config.toml
n_layer = 11
d_model = 320
n_experts = 80
experts_per_token = 6
d_expert = 32
d_shared_expert = 192
activation = "swiglu"
moe_layers = [0, 1, 2, 3, 4, 5, 6, 7, 8, 9, 10]
router_score = "sigmoid"
normalize_top_k = true
routed_scale = 2.45
balance_loss = 0.00236
balance_bias = true
init_std_router = 0.0076
lr_router = 0.000499
n_head = 5
n_kv_head = 1
head_dim = 64
vocab_size = 14747
norm = "rmsnorm"
norm_place = "pre"
norm_eps = 1e-05
positions = "rope"
rope_base = 10000.0
rope_fraction = 1.0
qk_norm = false
attn_scale = 0.125
tie_embeddings = false
parallel_block = false
init = "uniform"
init_std_qkv = 0.0239
init_std_o = 0.0239
init_std_up = 0.0239
init_std_down = 0.0
optimizer = "adamw"
lr = 0.000956
beta1 = 0.9
beta2 = 0.95
weight_decay = 0.13
lr_head = 0.00511
grad_clip = 2.0
warmup_steps = 324
schedule = "cos"
final_lr_fraction = 0.03
batch_tokens = 32768
seq_len = 512
doc_mask = true
train_tokens = 307700000
steps = 9391
dataset = "wikipedia_en"
Below are experts of layer 2 (counted from 0) of a mixture-of-experts language model. Rows are named router (the router's row for the expert), gate (a neuron's input weights, with its number), up (a neuron's input weights, with its number), down (a neuron's output weights, with its number) and show model dimensions 0-79. Each number is 128 + 24 x the weight over its row's rms, rounded and kept within 0 to 255. Numbers have three digits each.
After each expert's rows: a language model's description of what the expert responds to. This comes from a sample of Wikipedia text that the model never trained on.

# expert 53
router:102131148112137141114136079133122126189120154185143110086169151156173116137120096156144098185131167119130127142113099122140121116156126183125126103131126155135113093105123135146095154117126115144163093129091124130094108146140112098144123092
gate0:097119098113129159125120139122137120109122170093110129151139143142115128089105082125156098125132194125103143126142150128111110140119172141117191119129103160098110120096100100091137168128074140103118059088105151121110124156156095122087114129
up0:128113159158125118135133115116120148144136109149146112124158111102144105150151165135116176106102080119139134105136089108137120130126090109138079112131155113147146117178148153163115090114170145168132180178160115125192144110124148137146130119
down0:066208115108125182135143157114147117098108154104107133131125135166127132170113084180120080145156135129123138137129159140119095128150161150079126133089125122095132142097117153145109152120112093122125099140127115130115125123162103110161117129
Description: Sentence-ending periods and decimal points, such as 1.7 assists, plus pieces inside foreign or invented titles like Do(oms)day, Meg(ah)it.

# expert 55
router:136124199149125095122174078161124159162151124152142115096099134161137105099118139144103133109097157143145123157145133088119126128095125136086128112174109120110137114172124128125165114135180112101096113144137168125179149088130173146137151103
gate0:138148120125125122120108131137097102168158138174134144099062108123097115117102139121086161164091154123109147167167156078103107147088154088062083124124149120171132099106103133159114118147142130089154148142137168123124146163131147137140154117
up0:125143123127120118108131143133122104155151131158144148097064104124112121128111132126085168148108163111091141175152157103104130137084163087112119142146142104178132119086119145143115148148147114116161164132131158121146136151129161159142148132
down0:138151057100105151162125115126169132129141105109143168099146153125109119174152149100102145143157098140129159139123111104173126100089149141134141149110099148138108128078106100131111100134119148123123127093092116091135087163138121118132145103
Description: Words in party, institution and nationality names, such as National, World, State, York, and suffixes like -ism, -ian, often in politician biographies.

# expert 34
router:143126130137136127082125164130074146164106122129139114102145118152201141136172117133181163116112123139135113157087143147117125118199110183142154092101155120062109098164129138144139131137110137085161103121118145108132151111151150144112133092
gate0:122144168135107102127097123130078172088160104122145150114100112138138135119161134128092127142127098099136121099173155106133119102128194154099176136107111155112116118100119122102110159131116146140120153111115147125138102151126114103151139124
up0:132121124161082134114169107100157117130129148149102091178133146112127124137132139148148149181105134123104103135145125113125155140070084083113111111145115153133146152115126115119138148137148100095141146159121114164166120129121127131093121123
down0:153165118115123083125105091113176133149096137118148125131156167104105114147128140105094117108117159150134116110125153190109151146166129134106104122134133155069107112134145163125159130145098148120122110157131174142101183165160171113142142089
Description: Commas, semicolons, dashes and quote-comma combinations that close a clause or list item in prose, e.g. 28, 1999 or (Peradeniya);.

# expert 37
router:128116128148120133083129082159128146140134121155159125092150137183135120117121099170152132141095153163153116149110115116092118168182141167110125143149131144107148093145105126119124126126163119112121085147102145161092135114114150094126135120
gate0:091081146130103139116124112124125162128116120089141137060144136132151158183082107168156115136105161111172105116150149110152131151150108141141136132138153150102120148180106150125137111145142122120144103103119116105180128155149178151142178116
up0:153132150144136098135102170171157113125086118183115125150131100145098129092105187125092140127153113130147121148079134163086129106132129148116139128131163140081111144148124124110189151156117155131171137147129193100147122100124122148121145086
down0:167196177119135146100095156133176097116097130117154125128148093133084096127127143111071138138134149134151099138102129112116134137106142105144114137134119117134119112118133112122137126106111140081104141137145160126137139122079093107128139097
Description: Line breaks, closing parentheses and commas ending list entries, word-final pieces like oor, ks, and comparative words such as more, other, less.

# expert 33
router:109139130129117142129135120169142132128116050123110135097123093146160143114086135195124175156096128140113116140137090113143134130106124107179113112130114117152091106141125145098109124107143120073117104099115109167104135135154136110133094150
gate0:110110065097135105140128125126130112173140127096125145138151132127138156137145107149146195105099148150110145115125155101112113145090128103175100149121104116137108114077118128152100125137108157130123120079126135144106144181116112153110128164
up0:146137168168137134080132140113096152112103179141152116165069134142137089148129131148133119168140122103145133147128110133138115099160137178105173092121128153141110123111106144150115116134113151121154127163112103101134114119106165105090123102
down0:124133150123140106097151128133132103130124148125122167158143159169124120144158079160126178097130147138130114118109128088107115109057137103173105107108141178141123127118108110154121113138108117134082154120138156136120133148107124125091103123
Description: Consonant-heavy pieces inside foreign names and species names, such as st, et, ov, z, as in Bozhin-ov, Bum-et-opia.

# expert 9
router:101094140110098158124166071112124089087118102141154139102110100137193143172129114172157146128107167136105112132129157125164095113092102103158137131121142109112118131152105164166114119153133157109147137163114145108134101130122163117110141141
gate0:142163130103111172137161149060139139119098094092155184130079102128117097100178126142150142164146112123144152136106154149110105076094125101136130111073162124134091111134066104148144085107106134163139145142102107125138095114105151146180098110
up0:120134100131098118078157146137133134122134113136121097120113144097110088086130117126158106166114143126153108117179090121087099109141122119142076103116170138131111120106106123109150117140117195079147118129151094164104115159119152156067135164
down0:167143110104114154116097088114143125108122161138118168175147114132157080137119109128094096163147131106152093106116138146148125086114139088147108134151156150118107156104147136105150101109099060163148123142108119124118116140106131127156189104
Description: Month names in dates, such as April, September, January, often after a day number or "In", plus mid-name pieces in foreign names.

# expert 14
router:176104150120126118108156097153127120124141127189164152107132158095146120142112139172110125192124142132153154134131115147111123125128120129077110125132117156125135149157115174133132142149113100145157115173109136136095143105142114088079144121
gate0:080113111178114114104159141158133147152130122130173153115138093126167136122078103151142149114109138160169104157137128083100127139161130134152144140130141138113091125118146136114156157114127134127076083102102161150136148129109119181177134096
up0:175112139143114144118128160133120136150139154105154125146127173110190086112120168127092068136152138126133134122117145162133151137109152149122098142123090153135144169147140127110097110153127132135101111112132132116093147133106112130152085124
down0:130122111132106144151119175134113148166077152096154146143078105136121083109130147130096084113107114115133120105133117176165153188137095155121146068160122102133160120130138113152123126142094112103096102104156170103113141106103153124121125135
Description: Determiners, possessives and conjunctions beginning noun phrases, such as the, The, his, its, 's, and, or, often after prepositions or commas.

# expert 16
router:115113173132099124148122108127097138146112110168140112144091142178155142126128139117169135063110143164131132123117085129115125137144097193129173135140116141077097138127104154149123103161143135080175116143082160109146117090136112157147125130
gate0:154154144116132126124105140119135094104153115134119124125093091150192114121158132113160168099157155141162140130153102173150118102161175143158138106114174128111137107143109136071093111122133207117130125110143143095135131130069105127144128144
up0:151150140078117084163124141116137101105132191150139137153096090155154109126162127100182181123150150144152131107160101154166108109146146146171150118122124129082148117142128132132106124129118167101128158136105125098149130139077112130135101166
down0:103132159135145161201154123129106143112152157130129124126141081122110134139144075123165127105113138108095126152126122121147139120127129107131112120151102142095161095158147105132105103165157128139126135125143086150132112095105133133126059115
Description: Opening pieces of words split into subwords, often after the or of, such as Voc(als), econom(ics), mod(ifying), Prim(orskiy).

# expert 62
router:088129150170124144106144107168125136126073122138146144071128127188163119148092129146143130115143131147120103135151113133072126132173109149084101096121078157161113098137089130140141141151119154142126136148146120160134150109121161129133155109
gate1:076098135152115140121148128155120158109108102136134147148125144190118141109108097152099161144120140111141130140135140160126108131110114121088108069149113192125117148123075130135139169097164114150115096164145122115145134128158177159077097173
up1:115121096130150143126133138140104115151111121146100178157109133153121159122139106083118107135171114116151092119135142141131129098131120152112149121123099151116144118130097148144135160142135165152128147120099153128093109099138140140112105143
down1:142139095081163079149125105152112093117162118114084118137108116105130118159134150129134143103133134112083146108140112088139136125126159123143139161088116093099145120088133149149108081195131104132109149115109135120104130124097142141138119112
Description: Words opening clauses or linking events, such as that, which, where, when, after, following, became, made, often after a verb or comma.

# expert 1
router:124094157130115133068124101162157117148158122141147123104098138129113133142128129168137099148154142097097128144107135111106154146091126146085139134125123163124139090105090154143133138118156145161156104153126133142132120102131126079136101136
gate0:106095083111112169145139133141125132136155139103145109107120107143143137165140111139098130129108099121143126099114164127143121107113146164073173153134106104144118135159084123117111076157127098139133175099112115118128197151178134160126141110
up0:141125151134146173139114144093144112093137090136147119163142110115146106107171132118118085148131098105100131106122152099183136064164131107069150160122155101107137153113136113112100124165118140178112130110122111159176161154200146129155154138
down0:149121134152140161104123134144121136129126072181169136105149125104161168132096103120143092121151101081124141138174157103086144116120146087086113120112153128170137160127167131084153137137139144112126092124158106074131155107182138131164141102
Description: Capitalized words in titles, dates and credits in film/TV and music listings, such as Series, January, Year, Road.

# expert 0
router:124134143132132073091137126144094118129122151119115156069122137132153155126109136143140131156095127115148132104129134118085134142126147129143153162135088154140109126139124145163103119178133127158170121102140100121119163124071133171141111132
gate0:080141133094123140148137136103118119128139115097098120126147097146129107110162143115120154128138132131155123113156133150140100114117073106141081126133155076121091158108123129130076079079135133115134209107124117112171105128139160157136132144
up0:101108140093123086046157117091106176110111112128070102134146121142116104125145094110117163157103129115129116158167082111087132132124084109122104109142155149129143129110102114164123130157147153128115091132128112161149146126141110161108161153
down0:129160150130153154143141145124111159148142101109126144189156129139140137160110104121145099137136126063154155128139139091140121132155120067107133148086139084134109150133079114169130100118153139154135167127103106090153090121145087151127162090
Description: Adjectives, determiners and past participles after the, a or was, such as former, new, other, later, made, named, appointed.

# expert 23
router:146099129130100124146130110131126129116156169146160110071144135142176154141118154160117113148162142097145149115132128087127113138134138122113114105168148185121110123151122175076138097126120143129133122141122144148138132118149133092085156122
gate1:136129155109149109139119135151140148145096113105109152159095103095109155101155148109121094121112120138114060164099124155134171131122164121136137166089133120127122129139146079123118142136144107138142153144090091107130138112098093168156097125
up1:104106173158126103076158102154112133123069102167129120131108114151107134108113113128145140132093150164139106148105107126146134142117084130145125097087144093142128119091152087180144157136138094142147123143102154164116156103106139150166130127
down1:157128107136109120148102141125104113125170143092176120108136146136144129131149145140108137112180123109138187092164154090163109092132129118125134129171123152103128134114146160132092107096117127112144116129159121138156135147161119120072169114
Description: Digit tokens, mostly year prefixes like 201, 202, 194 after In or month names, plus scores and table numbers.

# expert 24
router:117090138100110143152153108151096116113133135154137160134144128153165123114155124114137128120122112134134112103155118096093118120152101178099150146109095154069121128160079131136126134187123101112142136156106113099154089107134179145169138111
gate0:072089181153157142146147118126126129115089135167140140134142092113140103142113111160134177149086151134107137107123159099108129114119153084147126162113147130130159120112086123128132140124159161119108139073178109086156127148127136155132137107
up0:115122146115177143157171110132104122074150135132135126134163139120147097160137138123112120152095143149104094124122155093139131094152124090142138143099131109158169120132098115128121118164138130108115168087162121075189136141116144159153132131
down0:164100116114118101148133104126092124137170146147120113153127154125137152164120137126113126126103136125118146106114115139127094134160153095152117101151170131190117121167155098111096135138147109122091189159128140145137104140110111159110133144
Description: First pieces of split words, especially South Asian names and prefixes, such as Sh, Bh, inter, trans, con, un.

# expert 18
router:132111146137106135109167086137104137162146111150132118094122141146116132124139110119137150148102184125119141156156087099108097164098134122134101143140144102124127108181138131105120120123147154110127099107099148097101077115143145129117165080
gate1:116101085130114145083130121124164108105152141152102167129171125138102094113121068111117090153104170135147114149146081152105103122117121173120120125162100126128138111120122156175120132136147100142095076172152127104113150162110089131128134139
up1:128154161135135117144117124098064116130097154140166124104133142107141148143107128154125192088110056133113154070110125112134155102139153134174134088119141161119119177141109106116134108152165156112180153156074151152145126106154159118124113116
down1:099138096143119103146125092219107162138133127160149120139136110096134138154120141147188150080105153191095096117123132118118135132134112140145112086122159131128148170125112131094112130140091160113223152131128146142145114125136130152140132114
Description: Country, nationality and city words in sports and entertainment text, such as American, British, England, London, City, State, League.

# expert 57
router:095113163138103131098142146124101137128155152135139128091136113151163143125134139188149183131143125129123153117143173097138137140127121110119179142147117125105089140161127150087167114126182151083147119099129116138158173128130153120091144149
gate1:113145141091105125114120145131150102111119164099186142152112140132120120157158165079183147122102143112123089157139159129182158124121091138127137147152110111119107150128163122141119138153162116078151152118132127096114144141127141129106101126
up1:113155141127105153125127144172149093105126123159175132086147144122141128128114141134116136130119123133101117152100111124119111141137088100082100131109133119097112122150084136138121084133162165130156162107144121121122128127079166126128145134
down1:113120146111114115144148180154125133113113141112154090125094132138108095115122169109119114127163123123123127136161200065117155091118114162137147156083129103127106124121118114085150122137171126116110119109143172143102145124133113146116152156
Description: Digits and number words such as two, ten, million, and the slash between coordinate formats in geographic entries.

# expert 45
router:111109148156106115145105125101129151107148143130136083073149155151120118128134165178138136148145128112126152126152170075131118115097131145124128129105132129108116112137129172095176094150157146092157089113140115149181134147151144117104170118
gate1:114104157150087126093117087109172128120128160091166136115122099124103131109061137142105135133133178150113144128118151124144132118111152127111136131136132136130101120103170142153172130092160111194141127143119151136168117110141110108142151130
up1:110081153142130138177156139132113120134157073161099154134097127127101124153165132164140172092096140144099082102134095154122139126137082151162098134160114108181143120132084115117108153109116136142128161131146127111110116099157128130132138088
down1:149130116154100150144147122112162157141113084152137079139123158131097092106156174123123093146129117125111139116157118155098110110130100150121124088100153119139151107118132117098190060139137105140121145129097081120158192156126111161120176131
Description: Single digits and digit groups inside years, dates, decimals and scores in tables, such as 194-7, 45.-512, September 13.

# expert 56
router:096125125136110132106157129165175148121070120169140124092122119132150098135110106132138137139106156129126161133161142171106123156187113159125149181133123136152109094139121129095131120107172120102103095141097153134089137139115140125081154116
gate1:100103181134122116093114154124074163124135131131154120065179102115155152153126108161152136114127182122169133156133126115093135137122105143153134133162157114100152136162090167113161137127134124096141133120096144160137153128143144127132144109
up1:147130148133102108133134096166145112129142177159130124140085113072160105122119091124062121143156117176179100153071105170100141162123099150117088106128177120120084111124135113169126085140145182148153105151111129102130154078086159146133150129
down1:157110127133129103157172113136153135129095108130132126120074163101179117138098138111076118110076123184147084140105092133101125160131105103146107085135153091134092148107175069148129098166118131141132134143111142098132158120114094120154164135
Description: Verbs and participles after a subject or auxiliary (used, appear, found, called, located, up), plus closing parentheses, quotes and braces.